Experts of a small language model.
Experts: 224 GELU neurons an expert, 4 picks a token, a softmax router.
Below are experts of layer 4 (counted from 0) of a mixture-of-experts language model. Rows are named router (the router's row for the expert), up (a neuron's input weights, with its number), down (a neuron's output weights, with its number) and show model dimensions 0-63. Each number is 500 + 50 x the weight over its row's rms, rounded and kept within 0 to 999. Numbers have three digits each.
Before each expert's rows: "raises" lists some tokens whose logits its average output raises strongly, later layers aside. This comes from a sample of Wikipedia text that the model never trained on.

# expert 22
raises: "Ch", "- Ch", "- S", "==M", "- B", "- Al"
router:487483437498421572500410554566551443504547541604520483443534519429458522429483474598541545545422564493550442498545426449463528489525477465555526585592487432488405500540476495475462479457537455
up7:440484548544448488536520448490415536503455552456489464409485428529567490487491455461479554570565557506511526462578458472427513487483447534442422501498461502450412531595448488491467520578485498
down7:606402537481546483474481477492492483511598536539422442486565458437471523531473523496519482406472492414531480569486417514510502527573421483535488444481520446613414528466479557461511574524422558
up8:599410560542512502475536512499465579370475541538545504491454502487541541562512640505496497423462463568430448451496502499500436544507530625540534523445507491436627446500576460496501548599427531
down8:501539385432623591454504428519491505478444511474462454571462443634435360466462480469474404511479512444615532508501534515579499510569418486451415517536510509484518510570487538484505558517562439
up9:583580454497457554444480457470491539521472535556468545553503549504482391561509465466473535589453582417458516514500460539630444441480477497501503463436413435494641500509454390469572479511479551
down9:498524514468570535509478445574487522557562520444505531469425443462612594573456503501457493380433432520498456496465427434462461502515514507565476474587575596470510568494500435543459463486495511
up10:517468506433447386571498590556515411489484511557555448393548505517524592503493532551488517515553457480418553452499490496508548477450475449497420474492497488574405554504462610492419444510460470
down10:478638502433454566450535521515484471512536428448530538479591500488467486431504511477411442618499448496533561486475399468527572528586492454509460565464590534495545500492525476543496510525538436
up11:456406530428475505517534435582592581535470523526524494507471503434512474540440561541385531397557598568403514512496481460523552458538438425414471448508594544438443478510447526568524519465374593
down11:497583511582461544534525508465419464441594393466446458474561451584528541448559503471387447614524504580481430401609454489479524508435473608488469472539422428543525510510503439507483515520459488
up12:493533501517588556447544516542499545520479453479449533472514502572434529544500433482569634518475495494580449462469542535533460490515550512534507563467537440432555450478527442438482497428550482
down12:522517478462436544440499405445486422529549477606518381468494441483417486579488401405396469489510504557512524521534473466480471486452469488517519483526469493628532485547460481491432467471488528
up13:516601478476490461503592487516414519526434459536496477484534527504423450514474586468434533553487536528435509442410530481510489499585489619338514479371586496337514528450539387555517444608402425
down13:520560380544431499527513469518553596483397508487440509521474465454503497528442539509537500481529477574561566511579522468401479557413375422489455514513529517583590486507476605467581450425503444
up14:464478569462455491491521449492445544589473555393479522667517420490496498529480540525550423521456479504498541375471486506476491558510489575528497597494509516427473442442551495510483483511529534
down14:479525547616542493508484579577488523445566502590371592375435543499442425541500531592471501452557504530533495463482426521456455518619472504508467511539358487523491525528528523437556565394490406
up15:595455467465508539551572491566596581510545571510522501438490532648502539481439503408493498522543473520556464491545455475579520555501532477553450503548481586512463515429435493525510512482529511
down15:503454562549508444496522561584483544465465537454542549586507524500486583515517443529635581431484415471492579499473483555455519456468461537472540475525525553521515503484517539527482483533461463
up16:563494620493559506577413468530472480539534458486556505426489485517531461500561503458506530595529507491532449557429528399492547498541484503509505541526433474490503481433386508608667513479504505
down16:397534507509576508494577578416492470529532554503550541537496588552513484532506478471460600436487511529508586513639575472506557474506469541485554568505579510435461507486518477454426441533469534
up17:470562548483466512487561505496428351574440458468470471530387534455418562470500485511519477510403580442527453529535516490455456495579481500436454559575432477499474514505531517491459529526538515
down17:513579433516549507589482482557566585446485505515542510458528451599482518509440540479403553449570487505486509515494430509517524548537523494527545497417553430467559557538469466500475404485478459
up18:469478492498538523464486608521484534548573445522576473477525546552431448463460516482515533437533503467466558535443474441530437442456445517538479475460495522496468544453411533539552554413324492
down18:557487559527470625525518440582480438498409547512490494555506430515439503522528587534546504527434567578492450477562467417486506622571575563526557499549472525517468587469451519524463547519594481
up19:553540467369492487487501513501543517477491547509484456574386543478535505547476558559487474457538495503491537530553547577404474474492515435454419497453461581483501394476483429559515498535516510
down19:451553445483435545534525547543431519610625510528532431547525497519510526485506454550601524473419482488516574476560551464552462525581524495451466521546473430490514498501496478466417492514428515
up20:403465412485475444684477505478542654596562499455524449503603485499469515539556540521572478477494377568423528529573441515495504458516496499518507490559390492570455506440528485484499440577522482
down20:488523537551456428483605535556470452484481450473527536542534470520544490520514528502538532525648474418535421510319485475451518485582478443485498590544566538568437522402502535453588509493400481
up21:422551533421515537426575535427489474547540534450505591401476522489464503436527488516407419435516535461464595444443516530499433620513396487490503431538441551524440551560479508485456583519480616
down21:505509475519507440452422433475559580509569504512590435466490502434505555507443439411419507423487497503566505504523458463471516497485555571459548536560561437519444511562521542513562457495545600
up22:408464513507516555512614449563511451540485586377579539524495442428503516496492522503443469458533504494596543523528466432491535529390452516536515407478463457473515419533352537461314482590541525
down22:487538526454458533421422503540433534500477552523538424507489485525508492515511533482482482499512465525425516510511514481494442499551460534437580473546515498553529564513535497486586524496389483
up23:497476428555539447521546516487461502374590554525489497409434552447483488525439467561485505564560462459408446461478482533490526474464475452493487528441497435485451524483585480472454442519547430
down23:491559489437421559519447519512467479544426540533439547563620510521536531479548492494434401559469562513464439460483508518519537474527500548524431495391483595456436435527597511503458488533536521
up24:476475571523472402459496456567508507479530521540442497463558542508528448561444463477529505505476532468471504452489583454553404423464533504491480536412522524547480505498551351554598480423542460
down24:504511508440501483511442527541488477607459533595533591459479475479440471448559444570550539600596422554604495462481454431552578604508515507512526469507554409533532586459490544391452424383424490
up25:606473407523494559552502588448523530487411559537476424417547429408530460538461533497422581480514406545455525508489497458532487453508492533432554479445516482513519467500515608443529506445521491
down25:461496550453488476485478506474542495527523446471478463520386531522472407472571479473483409555483619535515432438505495517484491494416489478511512534519567508503522517497568453526439515541481534
up26:480469526524601464467512529501495535493453478591539605463374448577516463567513489463405515594484538440584558450506482423542482625487477434441462503480484495566440402576570430545490537487509489
down26:474574475444412558517469544496550478485512474429434444499616550466514528483434526527564491458500496526426486536478513520562433478460554586554526541501530442473481609478506491414586343571575419
up27:561523473427466549443452531548583503537540504540482519559512461471507438516479464559538531519537445472529490472484472564600519530577427504434544574445492459471476474504442560559566525524541438
down27:394471576554346502568510518527487529508430524511487555408508464418539497553496361556486565536445532461463460564457514496527406419471519482447530427493462483588562549476514527434522492564470428
up28:558461522466501492474492474466538452496510444471511453489571451380469483548432549589423533556474526452539511586515466511476518524527451474550492384572438574458528426459466419450554492531544487
down28:514452493520581531620533593477427535576455509542526527491426505566536501541462414540506546446471530529507501482445581490537463489493541565526571550574544447589460496540500542504424504520483548
up29:460583538598541457479523513498483381385445494508579483438495455503449590621508510502479443550442641526591566584556493510539444474482489459596478540574508497526459535498566535511393634500542596
down29:467541478461459485578524490525501589570490495607444484535488531450521469482499409408519606550521362568403445439580500506531475476442442495479558509632513480443495487498511400557523466588444549
up30:490518445541442516396512534479464489518507563481505567618454471460553541444457436430495407595628522436556446504490526515564486498303465553466525530555511490548435445468527558460542498581499549
down30:504497466545538496460444521520562592584423531506470457403495549526439470528539502473435561522484492416460521453571426473450360489453473488504521444477506539445480485402570494517449438496609501
up31:491448426504515497512501447457489502496520464450465471525544467570529475545508498550539506589548474526424529533493499611455457553549550445588458359511509545551500522523568556524499504483494473
down31:500500644506529506535503474552567471474456523536515537446472547412512518501446532469574497452440578500605479519495511425490572528528484454546545559489455497461448570558408579567499481540471461
up32:450451517521494496549493421502460508502520429436512589558453489524477539551494544525471514430424465404440470567589523537548474502558531465492553556511552508476515507450460621516512526530464489
down32:487482493484447504517453478541509534565484476533570560512471581431396500495531451513475546482441552451542594423456447518432490523568422468486683412625519475508505511584407507507608485516484530
up33:513528504487488440479510531555482412437415555596503500497455530476564509415464569478468406497511443568436487466508422421590462458570528402566491539507528502372539401508486570431436502532508525
down33:397513552534571460429556520470444533502416519493485521469497467512440509613498464566509466470376506515517474430470395611461426447486430524543508524585495507403418493524475458478393613472525542
up34:472517486449486603533614537488494443510509508497526497606484442489455496431467502541452490503518418517526561496549497484524509426518526535500526531531442542469434444485514476520538490534556554
down34:517507533475571412481461442501523488534561479463407423569501544458462503527538483345494577528489551435548422528534492528513529558460441451504512530493546518538575590415637512469449408534492444
up35:406535516429460547543531419475535527578466455537602476445544474459512498504522416535513522457461446449521598530486592471619640608470441409518525496540458522502435451423427409582458453535535517
down35:446509471416561489520454559571494496435528471468417477539504570547526534518473456514471476526586422516493513540483478493411552464458557480511443539450488516484453538471494508504510532529497633
up36:526538497394519536513489619446557493399450524524509454534493509471411516529543506593510553493473443408516522571546539539468537488499437562424425453592466537506490509381571506525466458553450447
down36:507532527512519459495562489615482485569522388500598491571531562498458531468538502550521526563590466473500490445476549586435500504577527415536405462426450539633539481481459510496452430450466452
up37:505583474494560506506468441473556596501440476423396458609480492476498570523446522451483428570466408520487473550500439489518491513463528431496486499508585511481453504531459547526469455461496622
down37:524518529534452457542535487505450419560516485493531431529481506605466599526522450554494528475452537579567556488544451539473488396493550571515507481472465405550465451441444528557498536504485486
up38:481592412547452469533442500547414511478484486482419524455461460583470540473511449642520527496507512487637451529600612510477399464514435456512608459527501463385539491487513429501549537567432521
down38:570514532588486432509468566443547452399437472486626486474502428444537419513439526514440513420597439579457505409435445498506552406417460529422534532514421468469453453547524559517569574426544433
up39:487553457468551370456479383502534542492607536534450545510528532444477428516565527547560544442495484564507516502509563596486471508493552559458508574542462500538450470419450438512523467461530471
down39:572504480584482415532433459522516534475573607511562423512524391461373468507506504509477547562619532441506543592530485501455510504585388480468395428544489411498519510430460459543510551483528534
up40:549453533460504453505551489455619503519536502540483559414541546475486503476406484517470485528663415525397485457518506394583492555534487453494438523504504462400478555472500455606468489477547454
down40:535517527494431556501579468452467527358485475484426424603464448424602438529539443581460544578461571537582474532495505576504618454469411578568578532473446512600535470552577499526503491493482481
up41:557436511433534464510547594492619522536572449454486490472515489491475489470532470510521308478495528547458482496519548461400527523523515498552514515508432459507479546466604485473558467496503500
down41:490505526488490496410432579585435504547460464506520477514502464535484410545455517578353485441527489453522409506477509481547488500463420507570483510419531494526676477550540466356560602495497499
up42:524520587520500477436550505474555522509403571524523564510478460527561519492456464543454503466477437459467500514471455489494494515413496469565527457513465451514443482426400484430528563485450466
down42:530436522463432485580483551513498491449607507419429477458498547530474579420517537456478469453559555440526530477535561583524431529515530531492534473568549448427531439523463519515516503472549496
up43:582559493461455508473498510510533448458582500523458490483491468476554524471544517695523480427509444465563434537500512469502507488412523553507571525492428493378466425509512566529551557551474518
down43:438563468501485438492516525485554511416409417411487555452421517530428533521521554467456482533495494469531574408471460529471472485483540462517510532521494526575553453477445524460480499535596516
up44:552449411568620469444577521490519402499409565481495498503553515403504484534488535501515465374507442520420551487505482507479527482574475422445447411508490541482526508442463406468574514535484444
down44:446455485453522482466503478565527525497517525579482452564460550497486510599447431534576419428482557423529428576578395614446490503432384424530402457445410456556542527448568410404472543507469424
up45:621453515426468455529517567555493523475559463410484562504442456464416613477510426502495417517520480594473486499520379493501556554545517472527549600483556488429441609509564497524488513483579544
down45:477559486570478390527524510520474484495496476523442545519494550498478497538522535517484541473497564458476553574484619540535429401514502522516457514522502501556506413466373524547512522426447502
up46:546474559452466379489552491542526542425518455470512559471498514471422496482548502572448531505514512402610462431530554563540540517444528577417348527478593459468479402556544516484522495574464447
down46:522482428482569454497428508507463393606553521457455600518527413432565497510428515556555458525450541485498447502559501543586500367502597480530497530547547507515383487559527579493514469482385486
up47:608446552496447405456508554546498551485577456585473522481539477495492508544457504419546517467539548555411473424494489515523510524423409428483551557411401523489491586427375483579568545589525480
down47:381513551469530503524494478459496520561432489468434468515499550453478510449511517556492379558412441527493554428539516499392461528523495537525578507557503467406548490467508454543478466542582515
up48:617445471392497531530477533529521484445517421477485442468370505481493576501580476517518609519503449417509503545519484459537500517559531443474533426501505642420500556478482554489516525496432515
down48:471548512557418417491500452444496515507571495494493527528553530536507547411464430487530460386483491541499556509481607493492435491510489513545478460522521377579542509551465518467530558531545480
up49:545503468533456437503574587544560506564560547608491582490485405559391512468506506568495539555460474534483516429522471426533534552459463531540612559438433480574525569492466458490452508485429547
down49:486502483442467513415422449541616471397448584436470453475515628479471545547428538419421501477553561503597534551550511507527457498524567439483498452472512565487464474438475470459513524456523649
up50:509518395488471479512518512520411464462480511504560605542463524537469529439495516580436469395399405515589444507521441460505468464516562518524492392499515520490542516454537584503571476535454473
down50:487445540502450471479506512544541449490497462446496578473414493491509433534568523440530513494467503532518553539507457492552464545568452416498477534471569430573550439389582435484587548530521487
up51:517482487444567494471547431469499532491481519436465550590447425493491450435476507524487457491452454471628540521508565553597577585535514468592479437458391492477486507471502552520608475596524547
down51:520527503553530446557486642462578542498551521499460577478539415557532532479483599498584558588582469503523557443546530456396472535448633504476534471421487508482527515525513439430455512464486516
up52:463554540446408453498472531480485503530496477412502589477475502466450490531519553529474476477492506546451450562494433471524534496444502488478507545497420557499498439466477494458505510562437480
down52:469439457542544461379413445492453424510506462528504461563464484561508541476539571504452445573461559523524493557473543568549464526564526501594471505411523487620581396487562552446560631421531505
up53:417455417507440479482536495550422606422536549511454460474519459537512497543518449468456493512594501505596475451580569414481429464453490457517525472477508419485568556446574420411464479484463433
down53:565576453499544513400507471494620499518541463483581554560455564413548455440482510513511484554598566467479478499482471412525574553588481589567463477429550475593380571608504402490425488501547463
up54:538457517487574609451526524526499472564466479473372464562528559569402493448515396479538461493423479567484436546508491539506492552456483451552517505506399610555490447425538498472498483476562466
down54:504461464491471477497559501487426631471460522474516557495472468489455592541553605557418528441500514547492501442537597537467500505520481568535545600548477383471418426527429597464519463424470575
up55:450465542483618615419520453539344551507580510540501530464537454567556541484423443459427454449478546451539522477536529410495535495487546522591485494502528453512404579482527475551476552533513462
down55:524573472530467437557480481536582494496518443416549502548501566482454512412543553550510372492564562524538528472418443482506480471525545503449494537527434541492560459533504496560498432509508478
up56:485441515502545461589463543480529513484488447450524596522466564539522515405464431551487414500517459508491462514496486529455462486544490483544576437491664479463579485472417537440453533558530391
down56:485482486564466509501488496532475463586445499415407550470440453435433506527458517513390544389468545421530589483470536466455554495546520444492480409493398481523459551479479493595439531515499487
up57:534452557510496493595485468438529431505383444513401448543546408561475537493575556465468514580521488448506498525496469519519542594428446550496479539446560578511463426483462482424498463504486481
down57:512420523529509409502522542552583508425496446433452603503488525496518489412545466511532541578526472478584509589448471542532554503519558540456539520487569562461433530495448451424531460442471482
up58:461400496444499498493583595532587566521530477504532447510540476486501504453530435579346560534516481489402470518403543547472445488535531519538472514490448511492414454543500507550615443502448472
down58:581456603440563553406526521510434376504542517430490619521482492464517449473463467557492499542492454574524480513508407477477490486518486516480558408453525534496477413545569498467481532481442514
up59:479473482501527427427447558502565450539582518470419477367577527479425531507500536355534554524532542459475477510536461559524408537485489492440531537460571592517432544531453473549485551535568509
down59:522429478455523455486510549533454450414619412477456518478511523475595497481420492490513493480559477550532535473564557596570527497406468469433544593383430516489467477532464439485466498605541430
up60:540441539508486525529536518473500614543524553444489450476497482416489520571537542519620528606466442599541523576528534362502461544477503510481486446493404526446530491505525365580618452561545436
down60:499421519432542473519500572511489553482455433483537422493633547540514454431519566583462482608567477578419501510548618488400453481526483595550514590430445417495519481481507493458507507502445492
up61:502516460562538411477539454508548530396512510458493450472492453457447486511480534496515469530394518521512446578514520587477417514513516427460441452556510452535524509576546507545534574387482479
down61:579456520539513501503533541552508474485536468479529565480450416524514460462470515432562497391518461513450381565485539604486463415557487500527479546420425447540443452572530532426556534423442436
up62:533562567447519343504488549492484564450565517471476500497452439457488484586562502456465358556583424554506469509446495491461467580478492564520450545508537453552603505454534489499488454491550417
down62:532510557598460483521605433525522590454470345470509523487514599505416487536540419503524546484587487503539514514534571499538574515517509437515506492497404537511485518520578518428522504442520501
up63:545514437454624501511444437481522435519462543509441468474454484534582471400535517468541429465460575388526443520496556476512570512463475602502574466497517460532499546534444505513437499532505489
down63:388509543501518497494465458403521425477555489459478571425528494564488479487529446524471631562580503559497483473509602493491521468513420483432526564474474554460374526465473431513415419480526483
up64:578553433516504563489568499534507502472507501498450449610393450499614426529565553486440546535479487524430525427424492466587504431384538423555489485567490524575473492456505435451474532521467506
down64:521474540507512507463542523560494478419510569409605548494562490490516488463508431483443484553503477515555491590473492511525515464472512451422488441463483528550481554586455435468427435570555421
up65:505471469446507438486483435470543448542552582470538602503495512373548441491558484530552505396528421575369501566551458348547527507492459489618594548559396478416457523483478470543516528463471466
down65:491498546518490472468444447536414527484423405511508432560427504620554507566612458541502506473511523443547450400425475514512443508488527476465488475498514569437544503472496531441557524547451535
up66:530483492503591474481449444517453482523488532246481534539495497496511473503506455545538531487498506496495489470496470578592522598507501458513517531482553497481506436346517464557505521562503511
down66:510561492492574531492495429461576484541531481453426602548510571577528438564504457509450492513519530567545450416429560451506469532471489547451471421455500565578457586523523460444463517562421522
up67:527514512518542533561492534466499509509446437482485504447578552558486468423502444403586492544429539474563541506500498491492510488483570529518458464557562540429486566493597463548457557494597543
down67:524441515474462451496516482512422480416580448586525525505463479459462463447487472450493584468436534534524540598435522538573484582474594596545518546454532576559460531478518500509510522480471604
up68:554525444457444489476513483508492592488548479431467490523581516472421586511532477492484508464476387530591527431567502581432476593482488466436477396477611451571410575435492594562473411585481451
down68:395461516423465564499484587527515561553528513499545528565477480555497495532539592562400501507348581574459563539476546518496476505446469480483584509543474491419544523555415399501470534600506498
up69:578518477457449460531470394467550534463467480479571604431413480502526490487402521556480529458522429467508434346358503581449505434506520443497500498464561504399577518556567453495499462569545582
down69:412578443578452576467421519548516459491539478424431463502453502581455504611492601580538469462445581567584449539577493529603516534524536485421564456493423486583447450499470500453468511562476502
up70:490480477512458474549470444523439463431512468471488461485571466444499550484507494500467508513482514443528506514445505461462548551461564535522457584486552444468472271570497563600468365465560536
down70:505467494539595433419539461494438500520458510402540564516465509497434500440532565520478556430571499490462446475588491450502468564486499492464500443510473605541481515505474468503492453575474496
up71:387462559529484521460603455543510433617472562497530460578478529505432486478489469520443547519521453418431476646518503487607441539512491571628453447507539505483620526573447318514518532461479533
down71:557450443518483536529477550502542537502409546431532474440536434590515499425558541505515484540459643563524502474462512465397462498587483432514556575581483542490476397450561578432471511526507463
up72:460511477471575462501491466460456479496451536551445489598450452522521473502475480547475401501459475460373487556525568481459526529568491467491519547557566532419475534550470523461486516449487553
down72:419432554458465503523461600422589452458449554478427527496472509560462452497427572486509469526386445477479484579523494463542391511515481533410491503489384631499522461511514513562543534503496504
up73:453544532486461517487556476452506508481429476498485504411523488536573500545520365479539506538478539478496492496380357471517543586463515455523512502463518564448485476468468565473471410472416536
down73:509523457533509517423544570494485498471525587590581442585441412544503465520553535480495518496552449507531558509489498519448523456503525511591485489511502467485493556441541433551421398514517556
up74:481429513496579510583495595570427442408558490554474575541517525525542536436527529479447589329515520507554476502525502418546411529554526421525485580571587470471588545464469491517492567574448617
down74:487504452506529558505492346513539527550578464491512481538501484537497510643432363506550457518524545565524495483457459546450549519410476519469444476533510498518515483447506444475492482436599408
up75:561517579546495489589548366538622502515492509462415531502577544472545538459508438412471533509490583541510486513547404411536478513538453422561490495437434492563471443533469471521405472580511522
down75:379580462471478423430421487462387537464606429517632511463458495493494505517551561487518499521495512481526455512465573486486524469402565478501548531647594514421499551483598445487490470466486449
up76:484591567525436509562484435447558570489433473434498520441553469509541327547521477524479481554537518511458574467515552632545489589403573467422462521539574458525547469464558492514431456457525517
down76:473536619508438465487528371441471492460438408539492412469539591671584514535482514440530546495479474487516461558510521575529469528527495500559456537546500500498542508502486564439552511488494485
up77:518528547455453507502469425485559449517547492457546499448500540508491481563555486440457441419464531347400421545434513498461608523468512558442566552407607508453521490544602657533428472441478469
down77:546463542480409516474382506571523496525482525579548507521545523548569533479429430545424465524498552590442546498459402502569491477509408552527576450558457440545505450563405405512575522528466539
up78:480476610452434427435498488550529436510443497396514472527460502541526544528538581584447411466453526604521494436395504564458531478493523586489455600501443531493488494524505522458612472495530540
down78:548528470616524653617543531470443548494510493492489478519456475501479504488419488520489517474529493459450507510679451558505494452498479442451564462495522466435439460434445520573481573507494490
up79:482537470463479588443503709534456474365539536550508481569540547470586566520607444446491490559503485498497588523552477499512533467487507509493521411475496487454583428477518407554460496561458465
down79:523537540484494606493513556539474475539479509436586448455452588562460468512467520535462560434496498532599567484489511481456489546535532481502367500489497483442483419516434507558503459532425577
up80:617527580602462437559489520531410329576431562496538494520491426446437553509492546548526574592415606501520444596523421545467597438628541529542469501542424458492508519478515499548464540540438569
down80:438464481500471509482508527480539538449486504488543539516383531480612439485510471482437479528594433476461545434453567469537514539445454487458564470472588555432489492498545505538480463530603453
up81:388525588559543458536558506454474466567575513454507489485370484448552502534537498576455505490562535472505437454559559491417516443561513512487636524613536441467467486534401548473499409394535548
down81:605454572516459473535458471505489420541518618421413511531523547577528452469513532412496537587453399481600465463544517493455570517498444407485473467504563521500531534510494389482572529481442522
up82:463458493485525504455519484624550447554421488419542491461457494590501503516483433519544524511501548548475470484500552460495463512482523502511544500389550633403454339529437588640462461462498476
down82:507503483500469508489527496448457550459449576448447510462449480476407457509514401475419475540463561534495526539563586411506595510539485489473506473528491600469524581522547541459498440567465505
up83:533523555475524436465597570519460461483556511546452489588574485486583424416410558523407527560424535470433476508450460506522590594529461525482521469548525468521473530374467531439537537467486620
down83:530505446532582495512541460508546485499447639465598454462465519526451542529545498456554475410524507528574547561487390479432521500469462520388498526510478465600492453586488503526393404497460566
up84:448508574496491516494496492506534524458500490465515466523565477536512501376468529579487504454527426511550472526441500457477452469436456490522540468522480555513549549452552512549421466631582462
down84:551539566456567451475468562446503469529573518533465507504488512450504477482525473485586569522577563522488579466436467396491481438438550523526564590477523513514545508497435433568428538457495446
up85:468488505506514475520562499511458497469552515526473503591426478581481528485467452576509613514557432586471492499512569538526470444396566481453588491518595482422445554559516556483505433516541511
down85:530505488504480462557515534427486511500462443436543549499452462479447494502494445455444453523466555498490432609478464575502485432434485569478514474524556453509470529522505352477449568429462566
up86:472498434523637508471602569364557602604431392493504548470520517421492481511473527387433514505501503431478474477521480472507519503509562528442587541467530490418504499551465509519521437511415599
down86:492501544427530557437424460519503560461488495456496542525490554579458528511606516549565540465572535412568466488508511511502458484423548457604469566526527535475486561492511439462482511520504478
up87:489455578557446501496409510519469490506448476542428570483548458521431529488502513439580453535472491413553519491501480466510482558491542531458581538444550540539413509568525525547478510489533575
down87:616640434534499514528546525578502514453555543529549486518442472555463488484549449485458539507525518526529521414492511485503467519488484467553597561500375530539584499470477468448512491523536475
up88:534514528451630419520459423574479667462476507468547547447543460535499485581403506561547515511410545469516515547562552534416491557494476455520473457475496549571491450423485611443571570568602532
down88:435622469500477594581626488461489495511599408531588520527530432464530492472556557455409522519533494473577491519544481432470443518497502532553570485506512433378533530470606424510478456481463510
up89:495592450511474598485485451487416522525453524446520548495480531539457472560499417463518398602444550550547489430520525481452520570447463511579565568573531452508448523462496523515556514484542432
down89:458438531540526464487499432545549472485528547569575428535513539441478502462486517546528542418442438516486574492576441477526461471571469478439491458404643584563516486495521460492536478639504543
up90:423415441604510527505539537493553545472480513483459484424461500462462607449539418447522586553553567408558572404483466457571533485540450500554496532489519565439593512516402617525528414533558557
down90:608574491411516497578553507545472454553511526563500519575449518565483490484486497527582442534470466550426506546545549502479458489474493472389560468478430451565445485458547472516456509461457551
up91:511482458550453544523539490482521556522578497449511463489585487434440484514466567487552490566569403503510540526447508556465452482454484533476532502457587517471566478603546502486504518534522524
down91:491498520458461542547537517573474387562469538541479525547431590461588504467558443484469542461573555483416554360528422585609541546569483471519483509458453460581560547440558476486543482495499495
up92:501591483588582471428526452465498480610374559408519442457545407512574605459494528552548469464479457478536454542497450446494443631437440580543455532452467497623514410500517450532546533625545466
down92:498560564569522563468474571451521521558527485513468474480508476567435468564501464524498484500566518562522519428440542405462548599481562539488532476480606439537544589537522564553463563507529521
up93:512410593503449457537495586495456515424528406563562504486419571476474558542484477498487564532547350497396484440488408511584439473563531523495403538502498493510503497370514534545551492490548506
down93:493524419481536541506456503538583416514510410426405544523637494474475459476537486494476536445588473543588513477536495429554545551506560553501463464534567517501533469538492550502562544479475512
up94:477546543444494547453560432474497487447459468459426567426455522519572504538474500548404579405470536552505573450491516493528515604537463533537529558543512524487418567603430488515483473504472461
down94:505518504438423454576460418433540500575447575514454549596515499455464483427462556450423531546486505481461442526589534465545568474456563497422432432573465490399500480442459492521484454488617576
up95:576551564471480499541532412499606504404429527533513529420431523482518505544550484552446499533507559508525451541423500444505475444575459464577566490414339518529570506601442497528496435507490508
down95:380568543517431512470478564491487398495492553548506418532467508394456538513548505492420442379524454406532457553557490506546431507422476504454447481532566490532471496541522413461495552433520533
up96:540475409531462492448435480552500555563486443527460415500567523468487518525497517448523495570514479532419508563500472514509421493502365427507505498467475539469428575555492573493443479519489500
down96:499469536552477482554584591460503544524433572558512522394493544564442520502472437576525522536502528524505597362504540505478453513475514577428515529544482432476533519535448533547495683465499469
up97:570557344411657467517543548435476455511450559538424492444413444581527559406464497411505596425511543585509519504535514451599438559483507440536474542507493517498476553510455529467481576471379576
down97:541429453493603461435560423539558537587463390416508554439488466477500442571470494516517468527463496585547480530441464475395460440498425526444515508531453401505481516522498585477478510558554533
up98:478557568426549447592408460504484449444498550577504552492514509490518501524516471399506446520472538474433496542512597462490567512444352422448534634571522457451624507490556539532543492389428456
down98:541517482379476526502591508500509523476416553423416468406477525459509522532455517610553429544504369427434480402511495471540538506550536545490458518352481537533484416566509476489565451523541555
up99:471488536561480496513491368458500521528463525533507448524499470522456560516489470544526487449499450484460483599500458552568435512427426482610460418567417581532504455483429570541490506451470499
down99:427496491473541517463508499531435601480482591498542492565450494354556529531574451442628547418439601533574445570632464584565467460524507435543538541532497508525434458555546490462521541436476448
up100:518497567484490504424542411500520514466544453580523444611576374506527571573488486435560409416536583524483478487496424570487478358454505477485527554489410507594418407470548628551401501547613572
down100:555529485454456565496540550472475527554490485388511465502505576447506548547493532610452498520547484492525435526509456464520549527491494476572458521585475428497508427559502555501591479414425478
up101:431508512565485549484556388461453602602591507480543452525510541451491574607603522511373410462516509552442553484504480500499464387574474428603516490547543469558499391501487550559504563578484571
down101:570499505507504467481475583557540441413489451512512531591584539553610502446553447537477515505518437472466479531534563494526534473543529435524519564531502515422435462529441556429552527445475559
up102:505425496492583571472550483489549591457519497529447513457408475525513531390460487528540400499526611435465537461528547520431533514550534486542524578508419520439436478511514498471516463481547543
down102:492494603510420464593501453509491519522504468487580503535503444539482487402538466520501486487439482545523422465424441464500494527457396510529586511583460463533585478505446498479448488390479533
up103:469503446609462440540473429538497477479580479500563387511541523559499540440459545482500528509515451514548506470720515556531457444437545449485533505573423487478420524471493578540485458463406509
down103:467535478484542503466543529521432594462483590511436531521579472526514477500467451563462478493580469549484604523393637534534563612462496500468459562513474536492448433497464541530555448410581503
up104:548517504516479558541516489488578505439557501462547495518508517510552471439521412464507478416459498453374582430602488551489485473542505544487525499594548541527517539465474408617414461474457467
down104:511509566415549496518454436552445480549393523481470453553501491619471458566461562580529399566462411460534554527486544463537466553512577425455538395481582480470494484535446485506421466500478503
up105:516540356517501464556460561448504467454544454422533541378480426407482504454508498449533473521542524445412463590563442456496408489502500513475468498487562487481527572595539515460444561484539498
down105:538499509629466406470514473545546505498519455530555510516491579576438551581550465473477515575564488451575582597464542470537481539507488429430422463517517523509378441511529452420460551536474456
up106:486531478479517553460560473521503500440429522560501518485489478533557452526387519515592389550489592526559445438525506538563464485499486392451534529479429481491530468567541457463546481622561564
down106:471531564553530434523416491454525468504604487405428449504505538447549572475522492463494504469485471420506455564408445481521403489474530540542503422577464461491446465463540472541469486443507426
up107:602453521498536522464547591565518455516497603488455510374467532586375466518475433440530503523446365434531433493589492564481571558458537461507517477543464473460359525545574401534503456532541420
down107:370466483518410537465513554394487523456537480444507478540468452546564497473482524504520490554444425537496486574474537568554479464535460463466512497462524534547439529468553559444626563462469436
up108:574458426507541529555594554554520413464538466398495448477490464518518595448545503576505438580499578406409570528489461496484479499548463461520425505513452532528383536453443458544474606481591441
down108:507476597498609436451524551527428426558507502454534445403534496509506462503540542478433363516512507513474431476494489576527561468527525460487516487456477508432467486500427466534469559499449492